config.yaml
n_layer: 11
n_experts: 32
moe_layers: [3, 4, 5, 6, 7, 8, 9, 10]
norm: "rmsnorm"
beta2: 0.99
Below are experts of layer 5 (counted from 0) of a mixture-of-experts language model. Rows are named router (the router's row for the expert), down (a neuron's output weights, with its number) and show model dimensions 0-159. Each number is 50 + 12 x the weight over its row's rms, rounded and kept within 0 to 99.
Before each expert's rows: a language model's description of what the expert responds to. This comes from a sample of Wikipedia text that the model never trained on.

# expert 31
What it handles: Early word-internal pieces. Single letters and short pieces like u, b, ri, ab inside words after the first syllable, such as Man-u-el, grad-u-ate, ab-andonment.
router:27 54 40 52 31 47 28 41 32 25 49 58 59 57 49 55 51 46 56 44 38 49 60 44 65 29 59 44 44 50 59 39 45 84 69 46 67 58 46 60 62 30 52 52 49 41 51 53 38 51 55 22 54 46 46 37 58 46 61 39 55 48 35 34 41 61 54 49 52 62 41 66 43 25 34 61 56 39 48 47 63 37 65 51 54 58 39 40 49 40 55 23 62 33 38 53 50 82 35 65 53 58 61 36 47 63 42 36 57 44 52 65 42 29 60 61 35 62 56 53 60 43 54 66 49 45 34 62 64 63 55 49 59 39 58 33 47 55 57 60 29 40 46 42 56 53 73 40 33 36 37 55 52 88 41 66 68 48 36 44
down0:49 30 54 53 31 16 47 67 54 69 53 69 48 53 67 38 41 47 45 52 70 45 41 59 27 60 56 54 31 69 59 48 58 53 68 43 74 31 80 52 53 78 50 75 69 44 44 43 46 47 69 52 41 49 60 51 51 43 67 59 38 51 44 31 61 35 49 48 66 35 45 61 70 44 39 68 51 46 52 38 61 60 40 46 34 45 46 30 78 42 71 50 38 41 58 25 33 47 50 63 48 48 43 43 65 58 64 36 53 65 59 65 38 64 38 54 42 47 53 58 48 62 47 50 56 44 51 48 51 58 40 78 55 38 60 42 40 50 82 50 43 57 51 49 68 47 49 41 53 50 47 36 38 53 68 47 50 52 45 40
down1:59 52 42 73 59 42 44 69 39 56 39 59 49 56 57 59 64 47 70 61 34 44 62 50 50 63 46 46 39 55 57 48 45 55 69 39 44 30 43 46 48 52 53 23 16 31 51 21 48 16 51 60 40 49 47 40 56 50 56 41 63 43 28 37 44 42 63 42 39 63 54 36 35 45 44 47 38 43 63 41 69 54 53 48 33 34 31 54 57 37 59 30 63 58 56 43 52 67 42 47 49 39 55 63 37 32 42 26 55 62 30 69 65 44 46 36 40 41 35 57 43 44 47 28 47 67 57 49 46 39 45 45 48 43 52 68 57 37 69 34 45 70 64 59 43 46 63 30 56 41 68 32 70 55 46 64 33 61 46 50
down2:37 78 70 46 36 49 53 50 50 48 51 53 49 53 57 45 47 52 72 40 54 63 66 58 59 39 64 50 68 52 45 29 61 54 57 54 64 56 38 43 41 39 43 62 38 42 60 45 39 53 28 32 57 43 50 58 63 55 57 35 82 42 55 59 57 55 56 57 65 60 55 44 61 54 40 65 36 53 68 55 44 30 37 41 67 42 34 29 59 43 64 51 45 41 69 53 51 42 51 48 50 52 24 47 49 53 59 55 43 64 40 57 72 65 09 27 44 31 53 59 49 58 68 57 39 52 38 54 47 65 35 43 65 47 50 30 36 54 50 45 43 41 53 86 41 53 58 35 34 25 34 56 32 36 45 33 44 37 47 50
down3:61 38 61 63 51 46 46 55 59 49 62 42 53 52 28 42 53 47 53 37 46 75 56 61 35 53 28 39 51 55 54 51 42 56 54 63 40 45 48 52 26 54 51 43 55 41 50 48 27 20 49 51 60 52 64 50 66 66 52 36 31 32 73 61 54 43 23 65 41 42 42 45 60 61 54 48 43 49 59 81 57 52 41 58 51 32 24 77 55 37 39 41 51 66 41 56 63 78 50 49 83 48 40 56 48 61 65 32 28 63 30 65 48 37 63 49 36 55 50 51 55 43 66 29 37 76 54 57 44 55 57 44 37 46 48 42 74 62 58 34 49 51 59 55 37 58 54 47 79 47 52 52 37 50 43 45 50 38 56 46
down4:46 47 61 54 52 46 62 48 24 38 36 51 52 80 64 39 59 45 31 50 46 57 37 34 53 51 62 46 54 66 45 50 39 47 41 44 64 45 48 29 74 57 36 43 48 49 39 51 73 70 79 15 50 39 53 56 75 42 39 70 55 66 22 58 35 58 37 28 51 58 54 34 52 34 51 31 49 41 47 44 37 45 39 53 61 56 48 70 38 52 33 48 65 59 51 51 43 61 56 31 54 68 53 64 64 44 64 42 73 54 43 54 47 30 73 55 26 55 37 58 41 52 50 79 41 51 52 45 70 54 58 50 50 48 71 25 44 56 52 58 56 49 54 56 42 54 52 44 58 38 57 54 62 63 63 58 49 53 39 60
down5:46 63 54 47 47 59 66 52 18 60 62 75 58 66 44 41 61 42 46 50 48 42 48 50 61 41 48 47 52 46 51 48 51 56 34 58 48 44 54 49 62 46 63 41 59 56 64 34 57 43 47 61 18 67 44 46 60 45 33 48 50 48 52 28 43 53 30 40 60 51 64 43 54 48 69 41 75 48 26 45 27 59 71 54 46 71 63 30 55 47 47 57 64 39 36 51 64 72 48 40 53 67 51 60 45 45 60 34 52 56 32 52 72 43 46 59 64 39 44 52 54 42 24 54 66 59 47 44 41 68 39 30 49 50 56 62 42 58 75 53 70 51 33 46 62 45 21 64 45 26 60 60 71 57 59 61 77 60 52 63
down6:72 53 53 46 45 71 55 78 64 44 34 51 33 31 30 63 74 55 66 65 62 50 59 71 61 46 93 26 44 55 39 53 49 37 55 39 43 43 45 55 46 79 49 52 38 55 17 50 61 40 45 63 44 32 37 59 36 68 59 36 54 63 37 47 48 62 66 56 52 43 50 54 46 52 56 66 27 56 54 34 61 42 50 63 37 54 54 49 39 34 48 54 46 49 41 56 56 55 36 51 49 69 63 53 50 38 56 55 37 30 59 51 60 52 56 52 56 47 65 40 49 35 52 64 43 39 45 59 68 58 43 48 65 33 35 53 51 41 55 45 39 37 69 47 47 35 60 69 63 49 62 41 54 61 31 56 23 44 39 67
down7:64 44 42 40 74 53 39 72 69 33 40 63 55 49 49 56 56 68 67 46 58 44 29 30 37 56 53 69 59 46 48 64 58 56 55 57 41 52 64 69 50 44 61 45 59 46 51 63 72 34 59 44 60 41 61 56 47 49 47 83 35 54 47 27 64 30 50 56 36 55 47 48 32 47 61 35 39 50 44 54 60 65 53 51 63 28 48 75 63 60 59 54 31 32 50 58 57 28 42 46 73 28 57 55 77 34 37 53 56 40 48 58 33 43 82 42 32 47 40 55 46 75 59 53 50 42 48 44 67 28 60 62 52 59 55 56 47 39 37 55 56 53 43 46 45 31 51 38 65 41 62 61 53 40 48 63 52 51 29 46
down8:54 46 35 40 71 60 90 44 65 45 59 50 46 47 65 45 58 63 55 36 46 43 50 62 71 45 38 31 52 62 32 55 40 55 49 53 49 38 64 63 26 53 55 40 51 39 42 48 58 32 68 39 56 49 51 50 68 84 39 72 47 36 48 53 56 21 41 60 42 62 75 63 60 49 61 41 62 57 58 41 37 52 31 45 72 51 42 36 32 52 34 43 40 44 62 59 57 49 46 21 75 55 54 51 44 58 31 49 78 53 45 40 63 45 42 62 59 57 53 31 60 56 57 44 39 49 46 58 58 31 50 40 38 60 35 50 52 51 56 52 32 40 35 48 65 44 36 52 45 70 43 43 31 59 39 55 57 43 67 60
down9:56 72 30 59 35 56 40 51 49 57 35 55 48 33 58 54 46 56 39 66 23 48 46 54 69 62 52 39 43 42 40 66 36 59 51 30 68 40 70 49 59 39 50 47 57 66 41 69 60 55 57 66 54 54 53 53 43 30 40 45 42 70 52 40 46 72 40 51 59 50 44 73 37 56 36 62 56 65 54 48 46 45 45 60 29 55 54 53 50 61 53 54 07 56 60 62 41 46 58 51 33 34 42 36 48 49 48 70 48 48 79 65 54 69 35 60 57 68 44 39 30 36 62 52 58 42 64 59 53 29 53 43 88 64 30 62 47 70 38 43 62 52 42 55 51 48 69 56 67 49 54 51 56 65 41 54 51 62 59 53
down10:49 30 53 49 63 53 31 43 35 43 38 92 45 40 48 75 40 45 49 56 59 39 33 58 44 48 57 55 32 48 48 53 41 53 85 47 74 55 51 62 60 53 48 35 61 53 22 67 48 50 47 68 69 47 48 54 45 40 33 45 64 57 89 60 34 40 67 32 62 38 33 34 60 66 45 45 33 32 65 53 62 31 39 45 37 55 42 53 36 70 56 62 54 46 49 47 50 63 32 58 45 37 52 72 65 52 60 29 46 59 37 60 46 51 47 43 62 48 57 47 46 53 43 36 71 50 46 47 53 57 60 51 51 40 56 45 64 62 40 62 37 47 66 40 44 28 40 32 43 54 45 49 56 46 46 51 34 54 70 55
down11:63 31 56 57 59 72 52 42 67 47 27 36 65 50 47 66 47 62 51 40 67 56 55 46 49 62 52 53 41 51 15 37 23 52 66 33 37 66 54 47 49 52 43 40 51 58 49 58 50 51 39 70 44 35 45 62 68 62 58 64 40 59 58 37 39 46 61 71 35 58 53 47 83 61 31 45 49 58 58 50 45 46 52 41 56 70 41 45 39 23 63 24 44 45 56 34 45 43 50 49 43 51 29 58 66 49 16 41 68 53 45 50 27 50 32 42 60 59 31 49 59 54 45 52 74 49 56 47 35 35 62 47 49 53 53 37 53 61 58 34 39 55 76 49 74 45 29 55 49 60 58 55 65 49 37 40 48 57 48 52
down12:54 25 47 31 57 47 28 39 58 37 50 42 35 58 48 49 51 48 47 72 40 61 42 71 53 43 52 42 32 70 26 55 51 72 49 61 65 70 60 47 54 50 49 55 41 49 47 54 44 55 56 70 55 47 42 56 52 63 40 44 68 27 62 56 35 53 59 60 44 40 63 62 39 31 48 49 35 56 54 35 40 49 48 49 57 46 54 54 42 34 73 37 52 50 52 75 36 64 63 29 57 49 41 70 60 39 42 28 38 34 53 29 47 62 42 53 54 42 68 46 64 40 43 39 50 54 37 76 76 69 64 42 40 60 39 49 45 50 36 39 82 61 46 52 51 60 60 71 50 80 39 61 63 60 61 70 43 56 52 47
down13:39 44 54 47 54 48 47 51 52 39 55 24 69 56 55 52 67 26 71 34 60 32 31 57 57 47 58 47 53 43 47 57 54 62 42 46 53 57 58 45 64 47 38 52 60 58 39 43 49 48 53 46 29 34 47 28 68 27 53 65 47 38 57 60 50 37 37 67 65 47 40 70 34 48 59 53 63 44 64 61 59 51 31 67 42 46 61 48 41 57 60 35 61 51 43 36 58 53 27 62 55 46 51 55 40 42 59 35 34 44 42 49 54 57 72 55 54 54 53 67 55 34 58 38 70 84 44 76 55 29 64 63 48 43 45 54 74 61 32 40 46 30 62 51 26 38 64 59 83 50 51 37 62 36 52 28 41 42 36 47

# expert 18
What it handles: Mid-word letter pieces. Single-letter or short pieces inside words, above all n after le- in length or lens, plus son, er, it.
router:61 71 61 48 80 65 70 45 43 61 58 39 59 53 49 43 38 58 58 51 51 29 38 37 59 50 63 54 45 54 41 49 50 49 41 52 57 71 55 23 54 59 56 72 42 22 46 39 35 34 32 46 43 34 59 60 38 16 46 49 45 66 52 47 25 59 39 58 48 48 56 45 40 34 35 67 58 35 50 46 46 27 26 54 39 40 55 65 59 36 60 35 40 69 55 25 43 55 29 61 37 44 68 43 49 40 56 40 44 48 52 56 64 53 51 56 59 46 63 70 76 58 35 55 54 53 45 50 69 54 47 57 56 38 62 56 44 43 64 46 41 51 37 35 55 83 68 55 45 59 42 67 54 69 50 56 64 45 55 49
down2:56 32 44 50 62 63 40 63 58 41 36 56 47 29 55 51 49 49 54 60 40 49 53 61 44 50 56 56 70 55 53 54 46 60 31 57 43 55 34 61 48 46 58 54 53 51 61 45 62 55 36 44 59 54 38 58 39 47 48 42 23 60 75 58 25 40 46 30 33 43 44 67 47 35 45 59 52 46 62 41 69 59 56 54 58 57 36 63 70 45 54 32 43 23 31 58 47 40 54 30 59 58 41 79 77 54 40 63 66 45 45 59 55 49 55 63 30 41 39 57 42 37 87 46 72 31 67 35 47 38 53 56 67 66 64 68 49 47 66 36 45 39 40 54 32 61 35 56 38 51 44 66 38 37 40 67 34 57 36 39
down3:54 46 50 46 47 47 54 55 58 53 39 28 61 36 35 31 29 37 48 46 38 34 52 57 34 65 47 48 57 63 53 38 55 55 54 44 53 50 50 51 57 33 49 71 52 42 42 55 59 49 46 42 53 51 66 46 59 35 38 61 66 26 38 37 62 59 73 43 46 32 41 37 66 60 53 55 54 57 52 53 75 04 50 63 58 35 45 53 33 55 55 50 48 67 32 43 59 53 53 43 64 51 28 57 34 54 35 59 67 51 45 68 71 36 69 37 59 37 24 54 36 56 39 47 33 54 56 35 68 41 52 43 42 68 30 44 33 52 54 43 51 40 34 48 43 58 59 18 51 32 51 30 54 47 62 57 41 71 36 61
down4:48 64 39 29 56 49 56 32 44 65 36 66 75 37 34 67 52 39 60 40 62 48 70 50 49 54 56 48 59 45 63 64 47 45 51 60 47 47 54 35 45 53 40 40 35 57 58 49 49 57 46 41 39 52 38 33 37 49 14 60 47 59 65 34 44 66 69 51 49 60 58 41 41 61 46 67 54 60 36 39 55 24 42 27 50 32 41 14 60 66 56 26 63 49 51 74 57 43 54 61 51 30 60 47 76 37 45 70 49 42 47 46 60 29 73 57 65 61 54 39 37 60 69 43 59 38 48 57 42 53 52 66 43 34 54 52 57 44 45 27 64 45 54 65 60 56 44 44 61 50 35 47 52 66 36 39 68 60 38 47
down5:49 48 54 41 74 56 64 65 28 55 50 55 56 59 49 50 32 54 43 46 50 71 27 47 57 57 36 56 41 44 45 54 60 42 47 53 45 40 46 42 50 43 29 78 49 52 55 76 48 57 41 39 64 33 53 49 32 46 45 58 44 40 54 66 65 31 68 35 48 61 65 46 44 35 40 50 58 43 45 80 52 48 46 55 32 33 51 16 57 58 59 62 45 57 63 41 53 78 43 52 50 66 57 51 71 54 73 54 42 57 49 40 67 47 56 57 57 56 52 40 56 58 63 54 63 29 52 67 45 54 53 60 52 48 54 56 44 55 52 34 34 33 53 43 29 72 22 51 39 64 38 73 73 73 59 50 31 72 49 42
down6:55 65 34 51 40 58 62 44 51 51 46 67 55 64 37 29 49 48 52 63 57 41 47 37 59 67 51 32 36 40 57 35 48 85 48 71 78 38 45 49 50 52 48 44 55 63 43 48 45 39 53 59 44 32 54 45 33 20 37 46 54 54 50 50 77 28 36 45 63 57 36 71 45 35 62 46 78 63 45 46 34 46 35 43 34 60 45 43 49 51 48 76 45 53 44 83 56 38 52 48 54 67 66 52 39 62 51 53 56 60 40 49 77 41 44 77 39 58 60 47 55 56 46 70 38 62 65 64 76 45 34 64 57 51 56 35 65 58 48 44 47 42 52 69 44 42 63 37 58 42 56 56 67 54 40 54 42 63 46 42
down7:31 54 44 56 37 52 71 39 73 59 39 62 67 75 71 41 58 60 38 61 64 55 31 56 58 61 76 36 49 49 50 53 50 58 51 41 62 45 54 28 39 36 49 56 34 56 49 62 56 47 75 64 30 53 47 70 59 41 62 52 43 39 46 42 60 47 51 49 47 57 65 41 55 56 41 36 72 31 57 54 44 49 67 55 44 68 42 73 54 69 42 56 66 42 46 49 29 31 42 39 35 46 40 64 33 40 40 50 31 51 59 29 55 55 45 53 49 60 39 51 57 34 56 45 42 21 48 55 49 59 51 69 49 33 53 61 40 63 57 37 70 43 57 60 50 35 54 71 43 62 47 76 55 63 41 71 68 48 75 59
down8:36 42 45 51 48 36 71 56 21 63 46 37 44 57 46 31 62 48 63 61 45 49 47 60 56 48 77 60 22 26 44 63 56 50 56 69 45 56 54 65 44 48 48 47 53 35 38 41 63 58 54 57 56 44 56 27 43 72 39 54 60 59 68 61 51 42 27 61 50 48 58 09 45 46 42 48 53 59 39 44 50 60 30 23 59 51 58 57 23 50 51 42 49 49 35 64 65 53 64 59 28 33 32 52 48 63 45 63 44 52 53 48 51 67 37 52 67 41 48 68 50 58 46 53 46 61 37 72 74 34 45 66 47 44 26 43 56 60 47 63 33 49 70 42 57 48 67 46 65 43 51 64 45 59 56 40 30 61 45 49
down9:55 51 64 43 49 71 71 51 78 67 43 47 41 66 56 45 67 56 49 57 44 57 52 42 35 48 29 49 56 56 40 55 43 57 68 62 53 70 73 57 38 38 20 57 49 60 66 34 47 59 69 47 34 44 44 51 16 59 47 72 59 48 62 59 54 56 58 32 31 51 60 48 55 63 46 51 38 53 46 49 48 41 50 37 51 46 33 47 35 37 62 35 37 56 54 47 44 77 42 36 64 56 64 65 34 42 54 64 56 39 56 35 56 69 42 56 47 80 50 59 29 59 40 65 39 50 76 51 50 59 58 65 56 60 49 38 39 78 42 52 41 43 47 36 39 56 51 51 67 44 29 33 37 60 54 54 31 34 44 55
down10:51 38 50 64 50 52 26 50 49 47 49 56 33 65 53 63 39 60 40 44 49 50 54 51 47 47 56 44 46 65 54 43 48 36 44 74 61 57 47 65 53 39 71 63 46 56 71 32 28 42 43 74 40 34 55 48 47 53 39 60 55 48 47 38 52 77 30 47 54 44 37 71 63 41 10 67 55 19 40 38 55 60 36 57 40 49 50 34 52 25 67 34 53 55 51 42 58 49 48 58 54 46 36 49 57 56 42 17 36 60 56 46 37 34 63 63 61 50 58 51 49 61 34 35 56 43 47 48 48 50 55 49 41 69 49 65 46 33 57 32 52 48 56 30 48 47 20 28 66 41 55 45 29 70 36 32 54 41 58 50
down11:30 34 64 55 59 44 56 40 53 36 47 46 53 44 36 62 47 81 36 77 56 58 49 25 50 42 40 56 40 32 67 59 59 46 60 38 49 62 40 54 76 51 61 45 54 39 63 38 69 45 35 49 45 43 50 61 50 60 54 58 53 54 47 39 41 39 54 44 29 43 59 47 65 62 43 60 64 52 44 55 46 24 67 45 40 52 57 46 36 56 68 37 57 41 55 43 66 75 44 64 69 61 53 64 70 21 55 35 44 52 38 65 25 59 41 54 44 41 47 55 39 57 35 60 60 52 52 17 52 48 45 83 39 48 47 47 64 34 60 59 50 51 58 52 58 52 48 43 73 53 45 43 65 27 46 21 37 42 57 47
down12:45 12 32 41 48 68 59 54 48 39 60 62 58 79 35 44 37 75 62 63 42 66 43 27 52 49 51 56 36 54 49 35 62 64 25 41 59 43 39 44 55 56 40 67 45 42 64 20 48 34 48 45 52 47 35 49 58 52 62 50 52 37 51 30 40 54 43 53 53 53 30 38 52 25 37 67 37 49 52 49 33 47 35 48 27 48 40 38 25 64 45 58 68 47 44 59 36 59 57 33 65 54 44 45 44 36 45 28 51 48 47 60 45 49 61 36 60 40 55 58 64 26 53 43 53 29 48 61 44 33 57 36 44 59 47 29 33 60 29 51 33 44 33 57 50 50 35 54 40 59 70 32 42 48 50 51 58 54 50 46
down13:57 30 56 38 69 40 68 57 35 37 54 57 47 53 58 69 44 35 58 45 27 23 39 41 54 50 58 58 38 30 48 43 53 47 57 38 44 61 30 51 43 62 43 54 38 44 48 68 40 44 43 60 48 48 54 44 44 40 42 71 43 61 47 26 44 45 59 60 40 43 37 57 44 41 31 55 38 51 55 65 82 62 62 56 55 38 51 54 56 64 54 24 53 60 53 43 56 54 51 41 54 52 47 45 38 54 43 68 63 69 50 64 49 51 57 44 59 55 58 60 30 40 67 38 39 26 39 47 75 48 49 19 64 63 58 55 37 56 35 41 50 37 44 54 45 41 21 41 41 39 54 46 69 55 60 47 83 81 57 30
down14:62 47 48 63 44 61 71 32 62 46 45 56 68 54 52 30 64 57 49 66 46 56 54 61 72 46 67 37 52 20 69 11 59 41 44 55 55 44 59 37 48 58 30 33 47 50 54 66 61 64 57 40 53 59 65 28 56 73 42 50 44 39 47 63 40 67 62 47 52 41 59 54 64 65 48 59 45 46 34 66 55 42 62 50 74 53 56 53 58 49 66 90 52 42 33 67 53 64 52 59 40 47 42 40 61 63 57 63 35 38 57 48 57 25 67 46 57 59 64 55 43 58 57 72 60 48 29 57 41 47 47 65 33 57 59 56 54 39 58 49 43 46 37 70 55 46 62 52 47 37 56 34 38 55 41 61 47 37 70 49
down15:46 72 71 22 61 41 43 31 55 50 57 36 54 40 73 24 48 61 45 33 48 45 39 50 53 56 47 47 52 30 51 32 46 38 40 69 50 42 40 58 56 61 69 55 64 72 42 55 63 30 62 39 43 50 46 45 43 48 57 53 23 63 30 53 37 47 27 35 38 34 55 72 48 41 59 42 20 47 30 60 44 56 52 59 59 60 50 49 48 46 51 44 58 54 50 22 60 64 72 58 61 57 35 62 59 33 66 64 62 56 64 56 56 31 64 48 61 60 49 30 51 57 40 51 70 60 75 45 49 51 67 51 62 54 66 76 46 50 46 44 39 49 43 47 54 37 55 57 46 66 72 62 69 40 47 55 44 55 49 48

# expert 26
What it handles: Second-syllable pieces in names. Short pieces like en, r, an, or following an opening letter, often in proper names: Wenlock, Württemberg, Golden, Kennedy, Genres.
router:57 34 43 49 58 32 34 70 30 64 48 65 59 51 45 76 59 51 40 31 28 59 29 54 59 53 39 51 61 42 43 67 38 58 61 69 37 30 62 73 59 49 49 61 42 54 67 52 50 53 58 52 37 36 45 45 51 40 50 68 58 34 57 70 55 30 45 60 59 70 74 59 59 65 36 59 47 47 56 52 61 30 33 57 32 40 72 46 52 40 52 63 65 51 33 31 55 65 52 64 47 57 40 62 43 45 60 64 55 66 63 42 47 62 44 43 57 40 26 40 41 37 32 65 44 43 58 35 65 44 35 45 69 38 33 56 74 34 57 66 58 52 48 46 51 48 57 52 38 60 51 69 38 46 60 54 73 31 52 47
down0:56 56 54 62 57 59 51 43 44 83 57 51 63 42 27 57 46 53 59 38 24 44 57 55 64 54 51 59 61 53 35 47 37 44 54 43 41 32 60 45 46 42 56 39 42 66 49 61 61 54 30 38 53 77 59 59 52 51 41 37 51 78 44 40 74 34 54 24 40 51 59 68 39 47 49 50 59 60 31 49 69 49 50 54 49 68 38 44 46 60 51 54 55 50 47 37 23 32 44 72 54 68 43 45 64 50 66 77 59 60 47 52 45 38 31 42 43 58 60 40 53 68 40 57 39 42 64 49 39 54 59 60 63 45 40 60 57 48 40 69 49 46 64 35 75 61 56 39 30 34 46 63 41 48 31 58 72 49 34 18
down1:42 36 71 50 37 44 53 43 43 52 55 54 67 54 45 63 61 41 65 58 47 29 60 80 32 52 48 44 74 51 33 38 46 60 58 55 38 34 43 47 55 85 51 59 41 51 48 56 24 76 68 30 70 57 55 50 70 46 40 50 44 42 57 48 49 56 59 50 62 49 42 35 56 59 50 39 62 44 38 44 36 67 33 62 40 54 51 45 76 71 37 35 59 67 44 44 36 53 39 45 66 37 40 70 39 60 72 53 52 52 62 64 56 45 41 50 62 47 47 49 51 54 37 53 31 60 61 36 55 46 41 39 29 28 50 33 75 64 40 55 42 52 59 26 68 40 35 60 45 54 63 41 51 36 55 43 65 49 64 62
down2:62 47 62 45 52 46 21 32 40 59 37 54 61 57 43 41 50 57 62 60 43 51 59 31 38 31 52 41 49 54 38 52 39 38 59 48 36 57 51 55 36 70 49 33 50 68 53 44 45 45 56 52 63 31 37 56 22 52 36 29 44 38 40 60 55 54 32 39 40 62 71 38 43 75 29 43 37 38 37 51 43 47 59 33 65 51 65 50 42 68 61 52 74 57 56 52 54 42 47 55 59 54 58 72 64 54 60 26 44 73 50 45 59 69 50 70 47 70 61 58 58 56 69 65 42 37 45 72 51 35 40 68 28 44 52 58 60 71 61 50 45 50 31 39 63 55 46 43 61 56 53 58 66 26 53 55 51 35 68 69
down3:45 44 64 40 55 39 34 36 46 70 47 34 39 55 44 40 38 73 54 37 56 49 60 49 56 44 54 68 57 36 44 50 23 27 51 26 60 52 36 31 34 32 77 40 45 35 43 41 45 44 65 67 42 42 72 66 73 36 65 31 43 42 49 35 34 40 39 54 46 61 53 28 41 37 41 64 51 49 53 61 64 63 45 61 50 56 31 37 49 46 59 69 67 43 32 49 40 46 49 51 57 33 32 41 67 51 47 24 51 40 44 44 50 56 57 48 66 29 50 56 44 35 55 59 52 43 55 61 55 68 43 41 44 49 34 42 51 44 46 70 55 67 34 56 26 66 39 64 72 24 61 47 45 44 54 37 51 50 53 54
down4:54 48 44 14 25 41 49 37 40 48 72 64 59 59 53 53 49 50 30 53 52 43 38 58 49 30 53 32 54 67 57 52 71 42 61 50 46 35 64 34 63 52 37 65 47 63 46 39 50 37 72 39 50 44 54 65 57 54 69 66 64 60 48 42 37 59 86 40 55 56 32 69 60 58 60 43 59 49 54 29 54 44 54 59 40 51 42 36 61 61 49 63 61 50 55 45 35 64 37 46 37 61 68 47 32 40 76 42 48 44 65 68 41 50 41 54 57 48 44 62 51 49 35 37 51 57 49 44 44 37 41 54 30 32 57 53 56 59 81 29 68 38 35 36 68 57 51 57 49 49 51 44 41 29 69 51 31 61 37 51
down5:57 38 54 56 58 61 57 42 52 64 50 49 51 22 66 62 48 55 55 51 46 69 47 52 33 31 44 51 54 44 59 45 49 47 42 36 26 53 23 54 56 57 74 41 52 67 40 53 37 35 48 64 61 55 43 66 44 56 42 59 50 47 58 57 43 62 40 19 54 51 35 44 44 39 44 49 61 31 44 23 53 58 53 59 41 50 47 47 52 32 52 46 47 58 22 57 25 08 56 24 45 51 39 61 76 46 36 63 36 37 56 60 41 70 40 49 62 60 59 72 59 53 64 42 58 45 44 50 66 58 54 44 62 47 49 35 48 48 51 74 48 61 54 36 64 35 27 56 53 56 56 26 45 44 62 29 62 42 53 45
down6:45 64 65 53 62 57 43 77 48 36 48 69 44 72 31 45 43 53 60 51 48 40 44 43 50 29 58 42 54 35 51 60 86 49 45 30 60 55 43 62 53 67 53 52 54 27 42 38 44 36 42 47 58 50 51 37 46 54 41 43 60 40 57 31 34 54 47 65 48 55 56 62 60 19 53 52 59 29 52 37 56 58 59 41 46 61 65 53 50 47 40 48 70 61 32 63 51 42 67 30 65 44 57 41 56 38 53 33 40 48 53 66 69 56 45 39 52 63 51 55 50 55 52 69 57 70 68 56 21 45 66 68 41 52 35 40 59 54 39 69 61 60 48 41 43 45 70 47 56 34 47 45 51 69 64 49 74 16 50 24
down7:47 64 21 48 67 61 57 55 61 38 61 40 64 66 53 25 54 44 62 80 42 55 50 51 59 45 65 48 55 52 51 73 69 58 40 40 40 39 43 43 59 42 40 48 45 53 48 73 54 62 50 50 54 64 51 63 42 33 41 68 39 43 45 58 32 46 51 56 24 43 52 43 60 64 49 54 47 64 41 52 63 47 29 61 65 66 49 62 55 47 37 51 44 36 42 46 53 61 29 50 52 48 38 42 29 33 26 53 37 45 46 32 49 45 46 17 49 50 38 46 24 57 37 35 60 41 54 42 40 50 69 39 45 64 52 34 62 48 43 60 88 38 46 67 74 48 52 64 44 67 27 64 50 57 54 51 59 36 34 52
down8:64 72 57 59 37 60 37 65 53 42 35 63 36 41 36 38 52 59 54 46 71 30 52 49 40 40 56 74 55 30 50 52 60 43 62 53 50 66 59 48 38 35 57 43 40 29 57 52 52 52 63 45 76 45 55 53 38 42 42 44 63 48 37 42 42 40 44 61 45 33 63 59 30 61 61 35 28 37 61 44 53 45 59 48 44 61 22 56 69 73 58 40 55 42 43 57 66 55 75 44 65 40 50 44 56 44 42 38 38 65 49 37 41 40 49 51 65 68 66 70 58 40 28 51 34 57 65 11 41 53 58 36 44 79 75 50 41 50 41 25 44 43 48 51 48 48 56 59 54 34 50 46 60 40 54 46 56 50 45 34
down9:29 48 45 46 37 51 66 56 39 40 46 51 35 50 48 52 62 72 73 55 62 42 66 60 57 50 47 47 59 50 62 74 50 43 37 36 43 40 49 47 37 78 57 44 25 59 62 75 52 56 55 60 42 55 47 60 67 37 54 33 37 20 61 69 74 36 46 42 64 44 33 39 54 45 60 56 33 44 45 48 51 38 49 63 45 42 45 42 60 42 38 62 37 77 59 59 41 61 35 54 61 23 44 55 43 44 36 51 33 61 61 53 35 55 53 51 64 44 53 42 29 67 32 43 65 72 40 57 31 57 55 37 61 50 45 52 48 52 49 55 34 51 61 40 45 45 65 79 34 34 62 44 51 34 67 48 31 48 50 73
down10:49 61 34 71 48 53 64 54 45 47 51 59 26 46 64 69 59 36 53 45 49 45 47 63 44 53 42 51 35 65 46 68 44 48 63 28 47 51 29 54 54 48 56 39 57 48 57 58 64 48 33 48 54 56 65 47 53 68 45 64 62 48 60 51 43 20 48 27 25 46 31 48 44 53 43 64 76 62 64 37 55 36 43 46 57 72 43 56 60 55 66 46 49 72 46 38 71 45 76 63 27 53 55 55 46 59 41 55 42 41 28 60 39 50 26 20 56 27 58 67 65 45 32 39 38 65 50 46 65 52 29 53 53 57 67 48 56 63 55 64 37 56 53 39 51 29 59 45 45 59 56 67 45 61 76 47 58 58 46 36
down11:28 68 63 39 54 43 52 60 55 33 63 69 66 75 44 63 42 59 49 38 48 62 28 48 40 63 48 39 58 57 81 44 58 43 59 46 48 48 48 44 47 52 41 30 50 45 48 51 61 55 77 38 44 56 35 62 53 37 60 63 67 46 46 42 42 54 67 48 55 56 67 48 62 42 42 50 36 41 50 52 47 45 44 44 51 61 31 46 55 30 44 56 53 37 31 46 70 57 42 45 69 43 40 58 48 48 56 44 68 54 40 38 84 49 64 33 47 53 27 52 49 35 42 54 55 33 88 35 53 51 51 35 43 64 34 39 57 44 62 55 78 37 31 42 65 24 44 54 30 41 59 38 55 52 44 61 61 47 69 32
down12:39 53 41 44 43 57 53 60 71 52 59 59 62 67 47 51 29 42 40 44 38 65 52 44 70 46 41 68 47 75 58 52 51 57 50 38 46 41 53 48 68 56 47 53 46 58 55 46 59 65 43 48 42 29 38 26 47 42 50 55 39 35 40 52 56 57 37 69 74 46 48 54 68 44 60 61 43 22 49 53 68 49 55 43 53 52 62 49 43 62 52 53 46 52 49 12 52 56 33 45 57 59 76 42 38 62 68 26 39 57 49 54 62 43 67 18 56 48 49 59 12 57 53 40 50 42 38 51 38 61 70 34 51 69 36 44 39 57 32 51 48 31 53 42 61 60 67 69 64 52 43 35 39 46 21 56 57 56 64 67
down13:56 28 42 43 44 57 50 61 71 60 58 60 65 48 53 24 62 51 52 31 61 57 43 53 55 45 59 38 55 37 52 29 60 51 44 74 56 65 00 68 34 74 61 42 38 61 48 68 21 36 40 58 44 43 52 40 50 79 51 56 47 54 57 58 32 64 47 50 64 43 64 50 56 45 45 40 37 46 58 42 44 51 53 51 69 61 39 63 59 63 55 51 43 47 55 61 49 44 47 52 40 51 66 59 38 61 48 47 52 46 50 61 57 50 38 60 54 50 38 50 37 43 37 47 59 35 48 50 68 38 52 14 44 49 61 57 46 71 52 53 39 35 51 46 56 51 57 48 59 50 71 49 46 40 52 30 50 52 33 73